From a checkpoint of a small mixture-of-experts model trained on Wikipedia.
Experts: 12 experts in each of 6 layers, 160 bilinear neurons an expert, 2 picks a token, a sigmoid router.
Below are experts of layer 6 (counted from 0) of a mixture-of-experts language model. Rows are named router (the router's row for the expert), down (a neuron's output weights, with its number) and show model dimensions 0-255. Each number is 500 + 50 x the weight over its row's rms, rounded and kept within 0 to 999. Numbers have three digits each.
Before each expert's rows: a language model's description of what the expert responds to. This comes from a sample of Wikipedia text that the model never trained on.

# expert 7
It responds to: Possessives and modifiers. Determiners, possessives and adjectives after was, the or a, such as his, their, not, first, other.
router:486430445553431434600514419538473497520473482444561540476519521505592497497557519482497568589421479558646522494553520475557424539565529483454526487417508598432479589479472434556565483467502551472402495527509463433497468455500452487537513374493532518473502499502493454517486511490464399584488499514434514476593462555573459556525534482501538524471472516427403607473496513509420478432466504591598371485513545479534521505423505489475453513455411581517549553512575514355520599498407562504509468470445526500429423538472550504531504416627546466532495603543468493535603475524422505393452470549416546486471469522517541478464478556476501512545504443501492483420405490572503473501536498471485488477503520543488559542445495409431450455560511549574481496504438500438506455540436493
down0:528455417556550499489495487532532508586477573515470571497515546446495413563523559517442428486546575517551434496542571467478533471475532430507458558432505497543455539431583507486527496500519524514468507481450480594496486497474525554427365494460433487461525470541419467504449581501549487560482658552498488512450544479433503481484516485505496448487543558584482535500578569512515573480539482556502550545456476468494466520452540438507589476460395512431501517543410440451630563485465532546497462533495494419480474608408474480477487538458474558500553500422542480447489484596560457460490501492493485524524421594545524587571446506435509502458515545506491417565472590542400596524440453544512581408474387559510596445561403488475547435517454472553406528585469527541477621494430478
down1:441486511539532542468487515509507518422570516524630549508577489432443491546523452540619536488495486511491522477475505552492456459576542527476480503536447579520502488464601488510519525525444566493416503540507519556481512476432533595484574412529581428469550497528440538542502472526487503577558431464502610417385525457525502538468456522511478573464494524500475439472440521525543596573488525510533438559433569515422430458526552490459497467591477513608492507486553533518509544498556580452489546462499495413349557473419491372499476542521499506500613523518536523602585443469467442484477554500541389418572483455459592525444579350526503513583511464568566488586498489490543483476509459538526598479518522539469526459488492497571451398428464461488479495537491583538445455488581441
down2:506462517506591512442514436453462589486649476516514542509383493495491517532490525420487515428514481487457509486491432443416578604563489469543470572489501340555477418539538501531453380525576479368503567524475523516443489452473519515463507439454455442513531447552551438561546472539430518543481521507535491503493532467468519539475387526350532511581475515480552557489453508597507539569468580440443556372504508472588468542528524515492559562535433478434449440508485468491535414492493507509528531574494552486520521509510463449537560575551527441515489548522570450480593479571467499479545505485474491464490480400546514485543465443452570439505487539561418465443423502502536462415494512519473502596491509460466561496539490544477526545498475528490488452637587584449498623538453416
down3:603551511414459415524509539407487603591485504494515407596551480524567505516413464533475508457527494474545570434424510540553444413638525396444467498388476658532492469478542460454659568453485482457501392510514460560435456445589487437555495484431517511484549489487446551491456453553426503485514467464592460495572484487508404522537549590540430540560554469524480452499550573441430495586513475550541509444469559560437517471510481494448442472404535452501495468507530519516502448590497474511451509496491420549516509567524512496541558505581462545544534475466562479503537489525520545476460525442453450525458498674459509565435512497489554478551484509446478527443452470527375491520492502551463470480526558509440516501534459518475592558480541555493443477522488411470523444476528503
down4:506467492515524462560484431427495330453510504550516572463445548477503562431515436529474504499479563498504530543563436535544508503490508487460526484632526550474384566421520466425431508544419472351439543460488558455432453447429484517492477476511543476466645556561496508508422552455451558494398469492521533527460462491538471564592500408481435455482531486436562554420543465572528603493482538429439447417578516514554452524578460506445531484480453532539560556508534543513522620554453481535495493477492441460493536478535512509475524455563436452511514464570469419512438458508479577540481449583466503499536451469507452417586492480434522430487606382553475401460440575499648481525473533433489445533455475505458422506501477496511468528505521480488537526460496419529490440464495458
down5:513496500389578529471513488446541487588436491415544514461442451436562463475505532598519441533457449546550498466472492474478511530546532539481591469527467447527550473503445427510564479491488510384523486525551568405455436530535485451517450421586553494436558468533533418451454475470514485536506526359554448590499506459540659477528596501437543467549557505419514458469595526504468510430553491444466599564391545529455540471499515510485488596502422450614533487511450405559516530452495498420475495548483621501521489483560367402531519474495526518475500440475500480473439524540423504479530486473592473506548551379502519525525510448501505517618524589464535422456420541450471468555517541463565467490521494481552483516526485436518524487504534516486538545491522635412437502548469555
down6:378470518522509498496469478479542604433476535503545451439458604509498556565510577515557439501491505531524525528463503544492526548527415492558498638386507584404490490608561469445511590480504543491506508493485541578438468497390386445426436461460463459490660453512546486463569434535528520534516476534428472509471515459443458540489446501355530491463572429514502401525479483420430506467583477461506509552563461486552477581562528465524512439454458573477496513438443492507578518563475523583564484528450495420439448506517488519401524481541501523511491470533628499502511423498463515558477538478531560447558554578474555503516512522547552454465485559511466472482461455553549442552488494420535435639471567515442458516484445414475530562492490501494522516507507491565484642553548488
down7:477549497522484470505529454528530518497462569533530540521488492485537520461507471402557493543511522536532395427396458583483524563481477492577505412485503571456428497560525556494512589448531559440499555496508503552432557525563513632520539502442542482479527502516490467481440542545471621455468446445557390445504563505503473475449484497496539547433519501523408502503495507547538498596511468488543505456458449505499550433517585464466486432464541533458463444474423477604531569511503484511417590550454499471438571504504558523524505521577457410463459450509525524426399446543565542534476432579458515516570418526518410556474541509481519472506515487478493432541544524563589505457503451468648479484446553625352416486468564587589530485498490499452504550480479563591379448594417438
down8:510552547516521491536522545465514678536458492505498460545437524513422485508480464497399526478528448362594564476469493573601510436509516474474535431541563494495519515448509504533524546438514452415577507502461523469568523493451520492445427555568504506448501518481471424463526581477472477488507527526504489450617449451551489431537645407456518576521404529451433556513490471558572516550521571505412523513584549516498419511561440512537511464564537495529508454535461438451469548405442482434488487462591471607475454488532581577441541551556452499635438421464491570581473480526454463582497470500475472532473482441494473505461541532573541568434467402475523569446461518516527534405534384426534582467493475554465552465461454557507499486477430540505487513433442486474563405498499489
down9:529506678426469424484526530552518393507510531489600548519399516502479548505531411409526536520468501492556550436617516483513509554530567493593471574464532557442512511454497480507605521587548450501578533484415465431482430490572547536582463467524484505495559555426494520586457537509445515460515582481556452434554491525457512465420520549469508555537541529505528460586395508455504551502525498605501464527479518507455544483499466428550435402489508479550496532506470428493572469507593511528519493477434465504506405474500405569540500570482568535449474502467514469393510483613540402558483525473561551536512423511549513569546559455518541547547494481513517567408485470477497561480537513428488428519491406527526524556419537416575524466367416493492559583431553514446513456515525521
down10:577548438506471515462580562411455500508411566571468457472487576558481538529507483517521479582529490475431461502493568577515558440512492411562541426475532457477448472448583458447467500595518491536524455477581549466534499607455485532437516506463480534526637500446490506504472433460534531541463458536544540498454439573426515475571613534556492480534420510465552518505462489492604537528511457515433521460471581454519497382583542487538509536486525432498466532418490502461487559442513431538429443619612455475467440520499366481544507468415517516584418425544513627564440517482526447529523439400437460421552519456469496514530467433450479480504506433496420407473596531534507505581512432517520562469541484463555474528494412526513478444417496475505476413567464499500527462493603470
down11:477458477476469541456397541593509588573547473560544465410492479467566513459431426539432487501584473464359451364556478491533471538473470461552430474585533446539452451494465539453585542433600500496517410487473522466539556432496503502413454537459435514484515513395470504508568452517510495570437496439446557525462482492499473469528464440511482501511390573520509484445458480575475475510464405456553510504514546527569530428563486514459517561542495514448455519419444514541495503517486419564427495446539443602536582554560452541534550519508508414463527510570554437538523576484516517493458553479494494510508562488517557473561524498522603494447529412479455524551528422549524466568559587505476555528528491591538606549500524472442401493507453547564491507336564555564497608566482523
down12:463510412453422479570556458521528576494558501447574579495478503499537409487530441585453485549518529467419539517569487528594590485408482624446549460494481495408557542523546475546490521561574401473562468516425411377536558473466584538523493358517494506395377433519491437570529578500549390482476469458446540557506481493421460552490407533527413480512543424520481559456542507324585495473563448441487467543490495541433500501535511520487500504606475500484519491460525520509469592519478528576534535608577480531474492540539561528437428618466523523429480428536530441521456593472483499530451474480494522468514500525459550519445476515525446491535501459515452508484455513539491490482554502556513544480505554439444579476446589517476488585507573518473523495528459510551424504527470486
down13:570541520514510477511472471525370603506413539514475530515554511487410493473462554454497582606558510445498464479454545520421430442424536537481544521537472478523524554442493453469515438488478517519591523462429436421594525460532452494390490420449508538448503479488493499518465505518413487572536547474465473427554567476521571441532479595459506528511493490456440473515451426549496541568443516642454498594553594555521571545428533469434499438482509552427524523451533606480362496468536501513432471534484550543523543531588561504542507515506490518537465497549477543512479500471584492540540478445508499583539464331464512528488562459543458509475587532486452522543572505507547514557541517578543433457510411474497493477525443429543483543596548535534577458593506490527310524521470497
down14:531571492444421522471520487593501621584539453457510401594394598432552568464575410462433496533455484495487520518514541494500469488494548523466450426493511605510426490535481505558548555475516540459523508505494432446406538482573522425501468431487472514410539530487437428483462565534428427478406526534527475533538465414469440447481470451515449469418545575522500541511502445528529502499510530549496475509472581480472555458540506550456517451516538494599408493550437572429514474470398563453612428539594482546485388493542567526497487436476490513549401423566486558550479472529562460381485479464498505457454554391444452520466588476492493506571550502474507505487457507415514591544519460481396611516524496482424517551466422495473446486534511550507491452429538539495455412570450478
down15:523459528603480478533546527531451410602476389435561578462484476598513481558497445571537513465482516488491503549520621467513506511540477465487540476519538452513475515506482486539429555402549530424595510531482393474476560459610584492568479551435523457451496490487549499503497506463486524525481404500491533503524457482479522482468632343575525469516508498573496432463501564496579494504551508471438572525486544498498465562441554403582414423465351494541565511536551473535510542523468513467449487424535543528458501453542518523590437490495469404452428487549505461441536404548439432384511561424516578514499498551418425524540512544404487535401436440468545471551504453503538476568433558426504479470474492555460552420428467527440451526448506509456515558450566508505503528459460546
down16:540521485567437618429524488448430457463395565497442546583555478609514510497511458487414494511454553408459403427573478598498572476401491537476531472513599428454400420453517509430525487533462417452517520552534529487425538528499514576457527451506411385501500480505501531464543476455527552518457526513508588469436401473524492496579490509551442439488514559510463382599417526493461475475487525452432437517553500494519444454475535542533489493598528517434507445405523440478474629473517511535531464521529520577552432479551519562527476464463510525440493466574592433517492377462567482536524476528498549455515456544466417377472546435437453530450492502514409449498401489515487488513510474448457571456435520411569544461459490526453438496419470505476520499469524441476567468484457530
down17:528472442505512534577518416506458586560557596425549564452546542411512553506452468561471492486402439418555505538574448481560477509547421482473492481514560493435491537513523515536506513453547468473513498520532491524513496421524545483465578576514497501470544471450379448592463459450524347435531469520520513452510518473559516479533611441463563559549523532527514627526509416507427499465500544483513494463544482499413470387523444497554475397459493433414556504484527472423557513470503468502527488415532510426604547464471568461483512366439479538497597562570462497476534523542587520485502493418453477552541518488524612538529508464602547469474458492493531530474625449455407406504547486524514580438427612513464481495462467482428482417531500583497583483483460505441550530473549518
down18:466455560480420421508522505500480516482537502551601499531540517459461457526543488557493525539450551485521496508498425457573458477496488525476572428531459592508399512573376537571534481590577466572564594506505493478508489337456395494472531587516483498470502549515569353466470483511481553495482510476563506560486434526558444509533431523581498499512526551491424519506484569520464531441533582471593434564498528523483492512502518476537493391533429505510526508473532549442599524404496436519444559502510513545365504564448478464478411514541592503434494620471480448522506522488534468532464431459484521486537583572341512508577466482533515514479517540562509437604476517573412544543495473445453427563447468472496496445492487409466538557610549509511522461439393442480503520526469501
down19:472427467534599493425457470392452524534560454529486518540407424614523558545550512529522430494424429484433559537438524562520457537458514536463473518471497471462445449533540529453537465499507540498490638462565520520542507435489564538473507480500618443498415547449378522482418502446475533605539427523435528463534472513478511432575520452522493551433568538555450566442446592412381589488499543493517524582459582536436471560543542458527464605541413419400450480518502526481538520449528524438532513490499463445457518524535548587488519363543437567498404531466453494416609447535515444450587513502494466501469489537548493540494424532514514510494441535470526494525557544463573495423491552480569418549482588494565478470500498516468450489569484554540513565481478489528558526530574517
down20:503458496493543571513542484532585494550526510551626447436509510502400545504365526558478435434526514503509422511542501424466493466497550472536571431450475456559496426452466507471460465479470414456581500566396536495470580491460487522434447485530428500533455440407513453533430451482551476498528453523528469385460482564504529559478601540446401585499487441547576562554546505454545517545492524493510473516466507454492455538465474409468428542404557416534597514474441491486504454473560397534553575514514541551467518467599507526514482564554503504475506504476446449520475553419401502553457465448467506513503558600462544455590559420515526459424508408513375610445553518448545486486456432486562533524493524403527431455499568520573490455569465412503445505452535587455508529502433535
down21:510556510450615528462494525621553496495537524496482484497577499447470434429508474488537484531570413510411496465464483509544466538476435584530565450529548506524513524556406600504474527530433520568429480561504509456409579444510401467484505461432467539511527486485421507514450499533413473485498495454476548481504497550618514484520536498516526478554449371503458502538503449354411403608503522491494483435551504362609448503469473440545491491524567483477500459458507412532535429483471551473531460520525518535495402463477513531453505490518469523519468606435464524534446541474409494524495537531484560555530490473439531501450518447470553520489471482413503432561506518474349430629480555589455514478543438451535538481550436501575469462504515369478431562412542554478476444576419499
down22:458493427545490532476502536429569371458449486570519421616492521442502526544479544591480527575498482464457454599481564452441538499422492415516548509469497521648457517473543403530596520510561410477518504438590412565441536483502462503500549453450520513587507525540456432490470493550567473587543346501500537522506532478446470568522492536453554534511386523524536504462534524398483592439597448512543465457412537403526451507620473568448420458423495469484401524524554470522527486476480502487451486433472529521409524448485524487555464510473499468506429554501431518425492492485497523378538522475506429473520482612501488442569488545535617545490493518475461505496585589530509471561471491449515549506549550552458577467457521441513438494453494535572510533557480447570469499527532517
down23:540573512551476512581574489473518382435484504425435457549549509599449609500537431440552607506500497530491461569479439487543478500483519545508461474515516479551486556478507573447529514475429581562538551571523479444506509593544513507576410495416397537450435441469470448422568471442546527464471495475566500524461504436642475503462408482582495526518566527510504425534535604597538476536609521484457486500471525465390503483536462549563498453508439472503520490522532530337558498534514512565508499500581413515488574427498489535546564513527518437463515495516469412495521462484503462470485539467442505573436421532472518501588527517628534512551535437506517546538533500501513470545480603480563532512502544458590413504571579516564397519502498494441486515563568435462496601414473501
down24:515508511521477556559537567501555593496496540486541499471505484543561550358487425489451550506472507513469569511487563550513411480588567491455443538451506606501479416485471457528549589475480539514494443568557537511484541512500453513557534466487468551533459596520603594546462548534632469537470594408430429516557473571544458464539524478489511500428476478484433613567508436544474490507543523566480491512483489518464520559473558517425413455460516526563552549501525645491514610490501441537458429468496424460498337541528554612436574462433455494529457547527501547544484528449530546508485417542469543496433538573467499454511507482489427555516594518450539561488443480474494530535525543449514423522566518505554442596542603429471582542525470529490588496540456409474518522534460425
down25:495552473408495529522596498448536658479500667464431444493514430512486484484457491475477570537516598493500517492509498518427570494559443474509433444465545481490488497550498479572505429511422462444590504481496525531496535506439541437446550513516476591489529356515467515600494489518512475509484507548578520515577489468581599518477487517568411419449443534515440472505437482485494450506509420517505675481587487500509386456468490517527555536506438500590491571460608524530447577428471451488518547463457472554504501516485440526552504447444505556516485507550566460422561513423491491504602405548552485515489461449488547493495518616483457517466458525568514501478449532491429515550467571424446566432545582580407445468526493444523473459447449546436529417517481503504542521477471614
down26:482584583514403499515470544494474595608491564567540493560501561533454565482475422479471542441392536506516417510525561548444414556484545569476396563499525468534507511514438418570470479416497545524526532476429469442517461539499410551475557510389517531518481545448482538488463517373384572450451541539496448495462488530460552528465594463470484530488473517542430487565461579531466583446559549512499539425540439530470465540520483492580445446537526471539578538504530478588506473455525389559486503623449504449505459457501463503474510424453552488452545423539411574380445562540439433479542439535499517607522493418411507452464478445508619500561482533425558506456581386500449493571530554472459469523577453484441508479549507483444533476515514434482542505491541467535490534486516497
down27:448502534526541527529509481358560524469506461597425591527551515437539459531446525535528509495485498546495512499478463520524446479488485539558548472531517548548499490510466505426506479559538488545457541547469555610531467513539486529529544548456506472675451508537508401512456439527434526462548456501496530548527438503467489481549481414517455544471416515553491528496432516473499440452508487505507410503478454413467498457432553471521541466600488441487494656530573445532477557578513449475507537490537426497463567608441454624463454510375522496503483435515527478476473516464514479483441521473452559497495485677459456498507520534480625385473576596558548407439436486550567512576434487580518463418511536534460479567512558569500511619460480566454586572546504543550499470454480448
down28:485542438505499505380584530470480522467524508531409465508438467514443444471524480425466548444520513473588501441528520519504519561479513545515491593523464487417514457424576447442609502578507538477430434483532420594479612404433498436445537463471450465544513478471388442520537541455558470472521550440526506523458495515387557380462359476464563564452574500500482504545529448518507418411491606470486555475462481501595525517602575408442473585487455486446597475451414465462550494514537503487495492540473512521557579533523496496517570502468479515430425522584596478587518452502538568520544493558464414517476492513493424481446432535488505459497442639516539462516421506526499453560558494481561479613445446427455498559492464452529526526457542545521500518455449446462460446474529501
down29:501437525493569545458497537561557369489464537483556505517469556581487520562558460671485538523507409488614489522514422451496517501541381500496555477485584472565505536498491487504475578523473473485534471474555433579488510421490512479443474488497573468560467498533416535509493478461484561480515515543522493502664439499481464515558486530475551465541511517499483513475605450480491532605471546531535492521502546454534436435589469495485455456539586467615592520525471408467493455529517448505457426445531513512482543484430564531539479521458484508568398567548652459366536410431446465508454445568403511468456434569573600586528460525390574443471467507429557430508525513493527505516484457484474504523514496498474576529500553483553476568481399563526562512428490554481520461507545497
down30:506487481542540494519423503427417534461558524450545541519386417446474498481537479428441548499515521471470490466491604529573423529511502546417597516450482579457427494486450542427510478524425586508507517432490530451608444465461508500575468440523448497510529484491467492541573588527455523547537416482464466499446496486514458563489497504529467472368525492524492556496499427512410602482554465469496543495501424524536478480418602393538506552444440439443521610513585482506483499490551520509387454484507510487521495518541491514478418506562407526449475470462552551483381522482431591619408468538565555516490521541514415499444520483452469417489538526525478463435448515587479480478556475557573453592511588573482454412423433468523497469605427594424540564607526509507520517505515513
down31:486494427578438491555455482470612486485519479546526561501385549509452515494541445427495458502536516543517549599528504591462446628525426509496461558457497473464426455466520490488465482484550502515528488384438519563517451478532478472491482488512506467484530506505493546607496516447549425567395426514488509519508479535545559430610544475491555558475447620490464497581443495552456537455572520570521574492464527503448508518443651478525509522491455556531464551558515461423429443432536568458532490486486541497532376489438465537397486517466464523421480528530441607585456528504458407478533370456581556542524545535399368528542427546562554507427473427548437585509457439508557483565547547519539505521567558566543495541463504420543529464519535544523503520464472554496513497586480516
down32:460556540517604527521498485536449489568551491579447507601490460472437397457513499528429452438493472498433384529466452483554529446610441488562575476506526461543508511549485572507522468494507452519564491499507500574500547546462504554533489452528538555496526555460483403475537501531460421463458556471476484446584422459461461544482458536528512468564498425484411560577504433520543530480525543467631488478598521585511570495540562471555507430512523474508470441531440313508518451461559483560524513389563499525490557556464433480493524619378534589492424489412592448443427452488503529499522536533426468445561482529535441510543500415454507417504542495485493504463481482446490537544526541440547529475534613443488545467484484488538419566514512485413456555596450464502480445465628527
down33:518509577579491524548396519501502582572495533468492491466541559535451438447447511496547472479476544569489474438458581411608555513433582509560421505513523460521525469610616470530447453495493472467515542470479479523517490441519534567381490563478467439541449479515428540467578530492479509506559554511432482505388496476481550471529476525553539474484490374481486416475492568495550422416442471542473512465572376527506464475431399521518532435450431472465546437442499468511448511436525396475459469417516496540469500573479461503613452507448491502577501543438556480450491500558528451592519497476633476524536463597433470509468467600485404447500545522423541574417557451459597520573551486578423461537485409506490516530536440527489473448544492578437504522575532478540452554541533525
down34:504456441479530518389585520487501508548482596509487497434472529466572438618491444491478550546447463539512539500527578546451427461554497563450492551478443455491482567590594422540549559466487455468448520486561555453528547428463437589515447463448477517465486470476560445452455507484586503576491512574525480514506642536494442505498567568526524464421432563465605507579509522423455525477478421485524453512529510533493457434538430491487497562568546446466521495501438481629472504509392453492539419476503600491469391534496586540501487496465504523566483550454476485370622539467593473522503476625464413552481463488403519529459553598577612498544528486505478564515518526482519472487458445456531528488511540580513505556493433392472546498566496563484509504544514527445425577505515491
down35:537471496536493575473533580517538372529427529461412497412573549506472508498490509462531495398503597476404532483445495451571518465494487528466462502490593527580534508514440443561473466477464487505449531456537478474543403572530518572405447512532526477440599477448459533466503551503484451487492532447500581483614525447538444538495514609456575529479450540448566503540534543531556462428522508539533596479517502529492412503413436499504511411484497557446380431438479466482446541512478506521473427495545586540485405591488494481447498521435466578483536519441444540545482448456455492505583552536462470495453501557470534480482388465492532476525432529407429593560498520573426591368527494543427530517481518422489490499446489519513494403485486489507415572393558543463454508374425544
down36:460449517512550436443475462427491727482541453503447484491482461479475431526487406597562472575504449461483540427437535491559441602544534514518507525536380535476520630487464499422543507485496452463406532518458486519524475491431376532528522386482377413561521545529456589535472499443475554514471472433494491527499430497518564553447502445602498528490561440467484469547434606444449492451402505522517426513473468554520512535444561519524545551438427551566503469499539574551498485576477518453500576532484480553603455425440518495430506486557448452458526527444509444489486509445390497489494602599497521525544542491495477557466397494535502517457448503529483528487497412583510534465512552527484501493482586435522484510509407510539558513549474533444436551561476494534538466520440460
down37:462460485471461525557569496419463571506462472508464521484538525471502512603605427471492490402530564466469441510476541427570512499429373527597486483485416552534531511462618520548610579576423544504467436486575509475496531420480550460461502531571511520485566526404443499562522536489572543466460602517546579493436590532522379452479482593448495453505558482481476417507533589443487506451463576526453467532453502455543462493514429540547516494545439468399497502471507496463438569415592532546509509485489501529454487546479508499490496449457448416507470551485424531465529532545501459574388447510515381571554418489457433527537449513551506468496462575498530413487480485514513469475414509561472380541407412502536589507571511476589440463531534442461515535463498559546448504549559456
down38:501511488515478528546492443478523485511478504462485537509459487414504559542539550426532406573414506536473582544507533461548462502456513487495494549450503451509505590485474396591486533567461601475496530424588520413614489492503488435517440465449554568503491386436501517477438504406473466433540522448567531529516481514455491497550516512524580561496562486422465479551557500557503426475513496632487551534540577557540494502505462519454464479514449522504476455474462419537478542468514526483533568412536426507411450547501475469450585567507510523532441541589549584592543447538463467460421547505595490476485539419440555567551556600517403472453489518457497544606530563437493489628536434477527584543513424560571559477491483576463445571502477463499461464511337421471418542569530490
down39:510517550450484576492483547514535354486521493523448549433462441532477482443534491459541504489459446514480466476399560517552598492561462442416593443516563479493442574511475525474505553498495569473524521497499458549508468548480488447446487404553461456420470532473482471430518524529497417480479471474420530384625533536526478508563476582587536519460473539487495546484445414417624562496542458526529431464538603521455482489524504495578624554449548471435482548473561489473426539445489494442535522549464414523534482571551507533512483462554506447533473386502430446408396476480534451603476568510458500487494544452519430642461522522432492507425463516503459519478397516468477511510492618548510583477456395475548529476461573478556482526470542467520415512562557511527588567595507539
down40:402524533490485466512504454411401579547498569471510536453553440447514472444505537471504526441479440516482468508483524459496445463463499452614531522412533537558481555517534499496461503516509459489452593468523517564451552464490472519419478520484611453543563528579399506451498564485524525514492472483551555451504497482526606467516420443550542471564450486500420355494506468418502544472517489489459456473481537449595569542529559515564469525560572480467545488495562467541538566573498466498607527498545448501515474583522498535557431467444357458441453528534490467361441417459394489486578506558409558494518537589508510558529507469591459381489549580462519472502528581424434464350399516412383501440432455457476509461519495497525471471455512465516513483488485541518514426469526456
down41:520577469479534574522439451609548392526500453499571532453538528485486567465379439566463631511536493505463576577524440538447537531520533509521529424516485512449432495469369444537414413459457541455586540478563471408413478542528547433471447497509550470489431540420550500467478510534482509416528502477505484526423545517517548517504478502480462548536572440454510446583440483500471559501495547422470522571494521510474547499497477518544489498597429457452440501581499522601526575600387555550505525557500486502495424496475622472544478545557425544409410594447518482567463480458524468420513424509494561481407448556443497554585505535520517548481510570449532498557439542412543488522456474454444542477472570470506568417572516480420506494546517555504522526448452519492533486637488527
down42:421435477444495448515475545387435465515495511500456449528423442566501574530592480498495566417478531599389428492525494475450518469435405538469562501543488471406461494604504522524582504487470406496491398475481463570538488548428546537469567474618502445502553487528400493555549592551510571449498564455501493552460543435466571435511465475470520424434520457506488453511531526515574535421464462510450523434559458517556478415500573532473497489460449483454515579525585516496506468508399510450454549576506563470580590543525501556531477444454452520542486503520501497490528438432467545438545438492598523473529500541613463417485412503510506493439470520539480459542496418569592537547582564594495493496617500484531496482453537489516423587558508456420560497587535467523436405442497475
down43:517399525467521482455606561441601530451508562461510504478508472536484534560480506514477537414505536514441491480500483391493579519559489404487460542573532413482422475463565527534500458510551494498530453540561447452472533549559574567536506506501455526438566508479437467507609479471496518430461471541492444500533484368511473531584526490483430521414446400484540456415555506394538498485481467506460566497540522439537447458507565460480473576479584420548475441511465486513403473572493481558512558510530469532602426543430548486485601580449598528504507529448472392439537491487459558467503562429465519463513483618486493571488423538517566503576402428500450562559524592568430478515514457477449623543437434530445542481508504535428392530506535446466456527523398467419530504508464494
down44:503406525506493583503454514427522431566439522455543474461548466494450497586559452482498482485523480534544421489396533444437503574428563524516463486439570553452485549472572490531410538451545479461523543493461470439485579440443549557463503538560483470460518479506496462446466447397551538541470444519438405522458490484450555405500549495475531493496560537449535454447497498448515519539521483410537530445576522438524490496548529431600537459446548482618520457460438465495445590507428495554442523553499541533484501533524521539489489459503535475539494452488502503502508577580577521449558447507471394540487620657445507443534515404517606508480432515614577554471655389397489460426429456418525524489491567548507451545512496494539507480546396508586419502495538514572519492464468510
down45:493486582446486457454568543511539510454544506505561437620475475418452476478492508442457492535617502432503485593514635551527492472559447421467489584440539569470494516425478423438524549442446485610570483445538410539490551535432457500422506591475480409543471502500569515484554545473502543536549502499451510578413532564419514439526427492477537511398545424560479499545475499556575577492500467531463485500488536558431457497528414494455559520526497465521538497493581422450530499423451524437509463546410519571590473513518493464529537485458498569452680470439447558489494423540449479483527508469439456493557431457502514460499544568518621535493479441503539485553410510499487563562542488549619428567412511492474582525491449561485507543554476560505454492459428552561521549516551507
down46:555439551513545433541532511489393506497603495512522534504436455489488430493460513558539480436437428477525493494476496458463516463513495510539447437494415524483548520581466520527489577511435488430554509534624499529490531518489459513553480438467471560422521477486521479541499572600585564499477442502532501507575512496464551524487593520499571545488596516574553532412453517517562646554605433516481464518437465489478569553504547472502517499484492458551425430496570554431444572546508484477563462525551647490376521412546505449459472567496485469509395426529496426488587484508471480434477508459579457491461529506448531458495474514534423515438508497455423563500478491524493487570480495632474457430567394581405528517502556440531497355575489497542501383424471471565558461448476484
down47:472536426426533423567389546446512440416454554466562433484479474390509462450510468450473522457519482517504459468499557443355604500484529429452467516474533462572516494577534563397398522560560544553505463477507453483529438419560499541529487621479449459492527546481476606530571485557548524457504490502485520479497497535543474502523443514383490524557462441449569508507525564329484570540556581485570454557496442531522563509439468583462528522537498456455541577481563482413431490488485545563504529537454412510495475507440458530480578473492528444448536529601474564529551556586482476512521522482516373492499500487429486453531478467373547464475487471495474474495498492433539555481402502576566499500549517507447559447596515494493457554427577573531497449547553470554437484525561429
down48:520548507527522484606534467546512636445453485562493481445551486446514578440508477556512455437421480505531456418607525518597505497585498554465462532428462437494535519522474496450599495480478586435522457437497491561500536430513495431458556511481500506473461511449502469613432515512427528520553511588486532560559534578470600501492577512491460554473522577559517528651443522507551540539523526571440445487514529392602452456466513352473488504577489474518592457505535531518504504363476527501535456455477464566422527449455518577488558494544538568523544481551469490505517522645577489473467642505613491467420512496453506455507541522577442433414529461478491522583483455530466508408556478485477542567502486475542514541499549436570524505529493506570477537468454550479555551522567506
down49:472499524619449524356449535442450588505584457494457458459484519474466495423481556523501504531481518551476443544550523537447542496428472504564494564539556535627550520594518492514510530437488558431406584540449598551489458565469462441524489547394540537604563500496469472538499490464436569487575477521554461505559535428535511521526455566447467500504510468499500495606454555441448462511548544476572430426580487422468602489576499416456506467585616421511480550434420464400558465462546497522527457463561522518520537496494545510520552558444470562499504472516470633434485431511532606510528558419514458441499556455553500431521561412492587458421554500566444439540544459437460470556531453500475492546460564499418528447517494548474481470499507492437503550423432493580493516526494532
down50:438496462510458507464556450452497367460470533443549566457472558470415534506418528454421444540534520575522509587490439594471565542448462507483457537482468506533419546482455467486493459510512512596524512528516577418496509513512367402575485499502502478521497479531541567456533464463463557460385435546542465537523554382501533518501526412519406606444449573511540561519543463504431466613506460510461501490436523543414452557532548423552476447442445496543467447573481427473416494529567527461498434500480441465509436577479412579510548442484547475469547400484481492532461503580537482494532556542482477404561450502494507482478533495505438555432515459506541478480494505595468545525461468429572523518481521590583434527485472473541510429588511591568467570488488505454690542510530500
down51:463463548540478504474519561460446600508519467507484523447583458447385463481527470558552443466537507459516446474470493508555414470501390467491520463554550616476559453507423521462535503560565527522501537440555436547486493545473634548519494501472492477579419523436456528440534435433560551436530475515521601488483488504471573465505500443496386397541465470490446413561475492432494507500561505548519529465592484505422467397582452509492538568529425548505452495507559456576570473621520429497446547495514437515492533537537491479570478459438502596470548490476607452443492505563435432464545577419534573492405513467472432548520544501422499460475560565561529435438459471460468506501501513457469535465469448502533361553508630595542506515527519425495575483493480405489508497463564586
down52:453399507490504537424556513557512613507539502558562566522597446358404456552471407540502501507463449531481587493566527502525457501505576507512442554464498511566496453439451449530528454634455412548556453482541484506568457534511510534466535510436552532392509508461590564517510482497575463505582529514470440489503480465519538501390523555405470473483488551453425499541445573475485518481487509542469545557555505578566602467438428515454471521475475533457518457473474514370511489517457584499439481537454541492497562471491382430426447515568438453516462539524502518511515531587453551490485572530532498514511519503489508399433493545470393561497566604514499509504393476549514559484544498471509339530438402585514530526489477444438521489569423505575518483575497460435522495548536437
down53:500509473538507443512484459489454529534530558495414501517581499525511515477471545456543482437575540454472490461538503564551512476544459553548498500551555567466552537605536511557480436557475489525463541462501533492496486501555497400447478503559538481598548577506435479436536512578482640585629474509515495488437523450427510386451543498549453453423451514548500502529511573504443547485486525437490529528501515535503515401432538642536506487449540517489435462528572471533436466538495578409439573496405468465513595447553442583458491436525501508583524466533591565604570569501497533520527550522598427509460505457523532514600509457518455477547526543505573466576535498448541435494481550439436586497554551457505607527493538577621569604591485550418450577483469561557489500473559501
down54:501518508456432538435509557482464558437522535522451451582502559474409529555382521459508449429489487505472458467489486528429396539510579533550606522516424414563542399507526445558450516560466454420523538394556514466500533590463497518438465608442516448513473542525433515469490540534496518398521445506472524464425510605502524434410577410519541536406554521511536529509439508489580509443488432507581446482415420544473484571433516510546619466453472509465489477522402475527475514525383466445577459577583505481540549552536517484468513538520530527551503418418559488560452501495481459488597452496569523460585572485492561409485491507496521488456509458494444457448522500523523634510471551470513489505474494562482501473489564500503364553380466531494426437509586449443474473473507523